{"d_model": 256, "experts_per_token": 2, "moe_layers": [0, 2, 4, 6, 8], "normalize_top_k": true, "grad_clip": 1.0, "final_lr_fraction": 0.0}
Below are experts of layer 2 (counted from 0) of a mixture-of-experts language model. Rows are named router (the router's row for the expert), up (a neuron's input weights, with its number), down (a neuron's output weights, with its number) and show model dimensions 0-255. Each number is 200 + 20 x the weight over its row's rms, rounded and kept within 0 to 999.
Before each expert's rows: a language model's description of what the expert responds to. This comes from a sample of Wikipedia text that the model never trained on.

# expert 23
Plural s and closers. Plural -s ending nouns, as in Methods, tools, Years, and closing parentheses, percent signs and braces after numbers or abbreviations.
router,173,210,204,228,191,228,231,229,214,196,188,177,221,199,201,186,189,226,202,172,221,210,199,159,223,175,216,196,258,225,218,199,198,183,190,223,199,193,166,213,190,202,216,194,223,186,204,211,191,195,185,214,221,228,194,210,183,206,189,209,188,193,220,204,214,198,196,182,206,187,178,201,217,185,243,201,179,209,182,186,203,196,165,181,179,214,162,202,220,194,223,212,182,213,184,209,200,190,215,245,216,211,226,184,192,187,214,174,214,176,214,234,206,198,232,192,230,226,193,221,211,198,221,193,178,211,194,219,205,223,202,215,163,220,159,206,220,205,186,184,194,199,166,188,219,174,185,191,205,192,218,175,192,186,149,199,244,203,166,212,181,167,196,188,167,211,228,169,186,200,196,204,160,185,184,178,198,199,214,195,204,198,182,171,171,216,168,174,176,186,173,178,221,188,186,229,193,239,191,188,170,170,194,175,230,174,168,198,216,186,172,238,206,223,230,194,216,205,182,205,205,216,188,192,197,217,214,228,208,234,165,227,193,197,199,196,176,202,182,176,179,226,193,149,197,216,181,203,226,176,220,191,143,223,194,190
up1,211,210,209,186,200,239,170,172,201,166,241,225,210,206,170,188,156,180,210,247,196,219,184,160,181,228,160,197,214,200,196,178,215,186,198,196,212,177,200,191,162,179,189,236,177,213,209,216,223,175,187,196,204,128,226,190,183,210,217,175,184,190,205,203,214,203,190,212,183,199,208,185,182,167,204,179,216,203,201,219,215,204,197,169,192,227,167,207,222,230,211,201,199,211,191,201,188,215,227,193,174,172,168,210,178,195,193,200,210,191,201,210,210,220,182,256,181,211,180,156,204,191,214,226,222,230,190,167,183,208,216,186,201,221,201,215,210,191,218,208,208,208,180,175,191,202,221,209,189,230,207,208,163,200,203,178,189,179,227,208,196,211,183,212,233,200,231,195,218,200,185,173,213,207,196,168,172,165,208,215,208,199,223,200,186,201,227,197,217,211,168,228,185,204,210,169,203,225,233,187,201,182,161,230,196,193,203,166,206,213,203,201,199,187,198,202,220,243,199,207,233,202,221,189,211,196,210,170,203,199,189,187,191,192,205,192,183,182,198,239,212,219,174,185,230,205,221,230,177,226,168,188,235,221,260,208
down1,188,195,186,236,197,223,186,192,207,197,209,139,212,206,211,217,189,226,210,182,244,207,232,221,196,228,215,177,191,214,175,214,193,187,177,216,227,169,202,222,195,214,220,216,214,240,185,185,215,181,187,188,214,241,186,176,231,177,185,206,205,196,217,185,189,173,189,190,216,192,209,172,166,223,188,215,204,196,236,204,213,220,224,186,201,188,202,199,196,207,220,201,202,171,216,202,202,198,182,145,166,168,226,169,214,191,226,172,169,203,197,211,170,195,231,202,251,161,233,222,203,211,203,229,217,209,186,186,185,202,186,233,216,202,189,180,199,188,190,193,205,210,208,190,217,170,173,178,214,197,230,196,202,210,193,170,227,233,190,217,202,223,225,206,197,185,190,235,158,197,210,178,190,204,187,232,218,210,214,214,186,232,235,232,179,202,193,185,188,193,199,221,169,230,195,213,217,161,186,185,237,199,177,173,213,221,242,193,199,191,204,189,182,210,204,204,190,229,191,184,218,200,172,210,167,159,168,223,209,224,174,244,199,190,184,204,188,194,181,177,191,198,198,222,166,180,198,210,169,180,224,194,202,202,222,196

# expert 14
Second syllable fragments. Word-internal pieces like on, and, ir, ac, ag, ou after a name's first letters, as in Eam-on, dem-on-strations, h-and-cart.
router,189,193,178,200,182,168,224,160,205,208,224,191,197,227,220,199,230,211,198,207,238,208,195,197,193,207,217,181,168,212,221,197,210,172,204,203,199,184,227,231,207,213,224,177,211,223,222,205,212,171,170,205,188,211,208,209,187,231,172,212,168,201,159,182,187,259,214,202,173,170,200,212,195,199,193,162,178,188,196,217,188,176,188,187,189,226,187,183,207,175,225,139,204,199,197,195,215,224,208,172,191,220,173,172,162,169,201,194,189,219,181,191,193,232,184,210,228,206,210,203,176,180,169,179,202,181,195,162,188,172,228,213,202,200,211,171,168,208,224,183,213,226,208,188,182,179,211,195,223,169,173,241,182,175,211,189,229,215,202,190,185,180,204,207,147,203,184,197,203,220,182,212,209,213,205,203,199,200,182,211,206,213,187,195,203,226,204,192,231,204,234,236,189,206,193,230,209,198,156,198,199,220,235,229,184,184,249,215,249,224,193,170,213,195,207,183,204,175,230,200,216,162,218,180,208,211,177,196,209,194,231,178,236,181,204,210,215,200,184,202,210,194,198,210,239,193,183,222,215,236,208,215,201,217,211,214
up3,196,239,197,223,225,221,159,205,225,212,217,211,192,198,198,238,199,239,215,192,201,236,233,190,191,246,210,218,210,179,144,205,207,175,241,210,178,209,205,220,183,179,230,202,202,202,201,215,211,190,209,182,179,185,187,204,197,181,202,224,209,178,187,207,187,228,209,224,224,181,212,220,208,244,191,173,226,226,196,198,208,221,204,155,208,178,223,174,218,211,202,192,241,221,217,196,178,206,171,197,210,199,198,188,167,199,212,195,216,189,201,221,220,225,202,232,222,212,161,209,198,188,182,195,208,205,180,188,176,214,195,168,185,169,210,236,212,202,199,241,210,200,200,164,180,229,203,190,149,191,168,233,197,208,230,187,175,186,208,212,170,184,201,205,212,223,211,212,185,175,223,213,186,161,200,211,209,234,209,236,182,216,220,223,174,191,229,210,207,193,207,187,182,231,168,182,159,220,164,206,202,183,214,201,207,236,200,199,208,190,210,215,211,206,159,180,173,181,200,208,205,219,198,173,198,213,236,213,217,209,148,185,207,184,185,211,209,219,216,197,228,180,186,189,191,198,178,180,195,166,230,206,184,214,203,221
down3,227,217,213,176,199,237,208,174,192,212,206,177,207,206,191,211,209,235,204,197,223,193,184,188,203,229,194,235,234,176,205,196,202,196,177,220,157,181,194,174,216,172,166,221,231,202,183,211,186,204,188,205,215,198,227,207,209,165,209,193,185,224,196,202,232,167,208,180,224,223,227,209,192,209,173,176,214,154,198,225,236,194,207,184,206,174,158,191,210,192,202,198,186,194,217,204,167,194,177,189,217,216,206,156,200,238,189,243,167,190,152,183,199,223,195,176,183,188,190,180,179,173,177,236,190,162,185,197,202,194,232,192,219,213,196,184,191,244,219,161,202,206,207,229,228,184,209,210,214,199,206,178,224,199,174,236,201,182,208,180,237,180,215,212,195,158,244,179,207,174,201,227,219,181,209,199,197,189,178,172,215,199,195,178,184,217,187,209,211,190,165,235,194,180,218,186,166,210,216,212,183,258,235,193,184,204,201,215,210,193,189,212,201,215,184,186,223,212,184,198,200,218,235,175,208,171,208,205,200,205,205,212,211,231,212,205,160,210,201,189,158,182,229,192,191,227,194,209,202,205,213,191,205,203,212,173

# expert 7
Line breaks, Italian endings. Line breaks ending table rows, infobox lines and headings; also name-final pieces like i, io, ia, ino, e.g. Keiich-i, Ontar-io.
router,203,189,242,218,234,213,175,204,199,205,200,189,211,202,207,200,221,195,196,190,228,199,232,217,196,176,225,168,214,209,200,172,207,202,196,171,194,193,208,221,191,184,183,245,230,182,172,198,226,241,170,218,216,214,197,179,173,204,190,160,221,227,197,170,211,204,175,194,148,229,200,205,194,211,187,205,221,185,171,192,188,185,199,197,210,191,223,182,192,199,199,211,187,211,179,195,174,208,210,197,206,191,200,187,190,208,213,212,218,219,200,150,217,197,172,199,215,228,198,246,167,209,253,174,208,245,155,207,203,176,197,181,211,195,193,202,191,227,207,207,157,197,173,225,222,199,208,197,188,219,197,221,202,185,184,167,195,193,205,160,227,176,189,206,242,211,198,178,205,213,202,166,215,181,207,195,184,165,198,181,210,194,185,198,161,215,174,182,211,180,228,224,227,164,169,220,196,187,225,197,209,181,191,227,186,177,195,201,207,173,218,216,179,206,236,204,206,194,204,203,201,188,184,233,217,210,188,194,189,184,250,242,214,202,185,205,221,191,143,186,211,157,198,195,235,196,193,204,203,189,202,208,175,248,174,201
up6,264,211,212,222,197,206,227,200,219,251,173,175,200,187,201,207,207,239,197,174,187,212,171,229,202,197,204,204,180,169,151,203,178,193,199,216,198,192,169,193,183,205,213,191,181,196,214,222,178,180,205,215,201,232,206,201,225,207,159,219,194,199,177,207,193,195,221,208,236,185,193,213,197,197,214,173,194,196,198,189,227,185,214,199,233,189,203,224,186,208,216,210,230,218,229,189,206,188,209,232,230,190,183,201,192,204,204,237,177,177,206,184,213,192,193,237,184,225,193,209,201,225,197,183,221,202,207,199,240,221,245,225,187,165,238,200,188,228,162,216,227,215,268,188,215,190,163,158,192,192,189,197,174,203,207,198,196,208,213,213,207,167,191,198,159,212,179,237,214,209,221,201,201,207,199,196,217,214,173,227,191,198,195,217,200,180,202,197,185,213,196,214,143,192,208,216,208,168,178,202,196,221,208,199,183,197,219,201,168,185,176,192,185,164,194,206,167,195,170,188,209,202,198,192,209,207,193,234,202,199,159,204,204,180,189,217,201,211,189,148,212,210,226,188,248,231,192,186,204,181,196,176,208,207,245,199
down6,158,228,232,222,172,205,190,188,217,174,195,210,188,220,205,193,217,219,202,207,214,166,203,189,198,194,170,171,209,204,232,221,189,196,196,193,211,196,206,198,199,209,216,175,175,207,194,194,191,174,208,187,184,175,164,228,192,209,204,165,198,185,196,226,175,171,232,178,211,198,198,166,177,202,234,182,170,179,214,199,218,215,222,225,153,185,170,187,142,174,195,206,188,196,233,176,216,210,173,192,170,218,218,198,203,229,216,230,191,236,190,200,208,206,184,193,182,166,177,177,194,198,175,163,206,246,204,208,175,180,200,159,213,198,206,187,224,179,199,205,231,186,197,182,185,182,233,202,220,233,168,205,196,185,236,253,213,215,220,221,171,196,209,215,200,219,210,215,202,180,201,213,191,214,180,199,216,185,181,228,188,174,167,217,208,232,198,197,200,209,173,198,197,202,235,197,183,211,196,186,232,213,230,214,217,208,169,234,248,183,184,242,206,208,204,171,191,187,180,210,202,206,227,195,199,250,222,201,192,229,197,176,219,206,194,202,222,218,221,172,209,200,223,206,190,181,202,202,180,157,209,204,210,223,184,212

# expert 22
Commas and colons. Commas, colons, semicolons and dashes after words or numbers, especially infobox label colons and date commas, e.g. Unit:, March 13, 2015.
router,184,189,225,201,212,216,177,199,205,161,199,195,204,195,224,206,189,205,218,198,177,219,197,196,196,164,230,231,172,187,209,201,222,193,211,220,193,188,211,176,198,204,186,195,201,186,224,170,187,227,196,219,163,213,191,185,176,203,213,158,208,187,194,204,198,202,164,195,232,188,181,234,173,201,225,168,226,176,187,174,175,215,200,190,199,188,228,228,173,183,184,208,192,224,199,161,180,235,211,211,204,198,188,186,230,192,179,224,188,161,175,227,174,183,185,217,225,240,251,236,198,207,221,200,167,195,178,191,211,229,216,187,231,215,210,187,200,208,211,188,165,191,189,160,176,171,226,167,185,209,208,176,207,220,212,213,205,233,217,226,195,208,206,223,187,226,213,199,207,215,201,211,205,195,218,183,214,250,208,188,175,178,214,249,179,214,207,192,210,239,180,196,203,205,205,185,185,212,234,206,189,162,160,223,166,195,184,210,186,188,180,195,209,190,236,193,194,240,168,213,236,201,194,195,170,186,234,206,206,198,186,189,176,211,230,213,211,225,191,168,208,199,183,182,177,181,197,191,203,180,234,233,214,165,206,221
up1,239,184,195,183,221,219,185,184,195,172,199,211,199,235,192,227,200,197,196,219,205,202,221,178,199,212,200,201,232,182,211,181,173,165,216,224,157,150,201,210,219,222,189,195,201,223,186,195,206,181,192,200,202,172,206,210,215,215,192,230,219,210,202,224,199,205,190,193,161,227,196,202,187,245,235,195,229,202,206,203,174,226,220,183,217,202,195,210,222,203,203,192,216,146,220,256,180,212,196,178,193,236,188,219,188,215,211,154,179,197,192,204,171,207,245,200,194,215,196,171,240,202,206,195,206,219,220,218,184,185,193,195,201,185,173,200,190,202,195,214,179,199,211,199,178,156,188,224,204,212,214,184,221,188,215,233,184,195,185,229,177,210,220,206,196,193,199,202,229,220,224,183,178,236,180,168,191,196,211,204,216,190,226,157,235,196,147,172,217,220,202,195,188,226,214,208,153,157,209,199,206,195,207,226,199,209,231,214,198,220,195,200,184,211,199,187,221,189,229,201,197,230,191,158,206,218,194,200,178,171,195,194,179,212,190,207,174,203,197,191,230,154,177,250,194,208,198,214,207,204,240,166,178,203,173,184
down1,181,214,223,258,183,192,219,198,199,159,225,203,203,176,193,213,213,199,225,189,186,183,205,256,195,226,194,212,187,222,196,180,182,218,227,166,211,226,205,218,189,214,221,216,215,191,183,234,182,161,201,211,178,222,220,182,219,187,191,205,214,202,226,192,197,182,215,223,237,175,193,222,204,161,228,183,209,225,196,179,197,138,218,173,226,188,206,193,217,219,212,173,229,171,201,182,244,152,199,219,221,193,197,182,216,181,162,146,210,160,223,211,225,180,211,219,185,213,204,177,176,198,213,183,212,216,206,187,208,211,165,199,225,215,218,187,217,196,242,173,203,182,210,199,231,206,205,200,171,178,196,222,208,203,226,203,221,223,183,195,187,190,187,181,213,218,190,196,208,178,193,197,208,181,205,197,183,220,225,212,181,223,201,195,171,184,237,215,213,155,214,204,214,216,205,198,194,199,174,188,226,207,172,161,224,163,182,188,199,151,202,190,195,204,181,206,222,180,210,200,177,184,204,195,211,202,200,216,212,231,220,209,170,207,185,185,207,225,196,183,183,197,233,202,152,171,199,203,205,211,206,174,205,217,189,200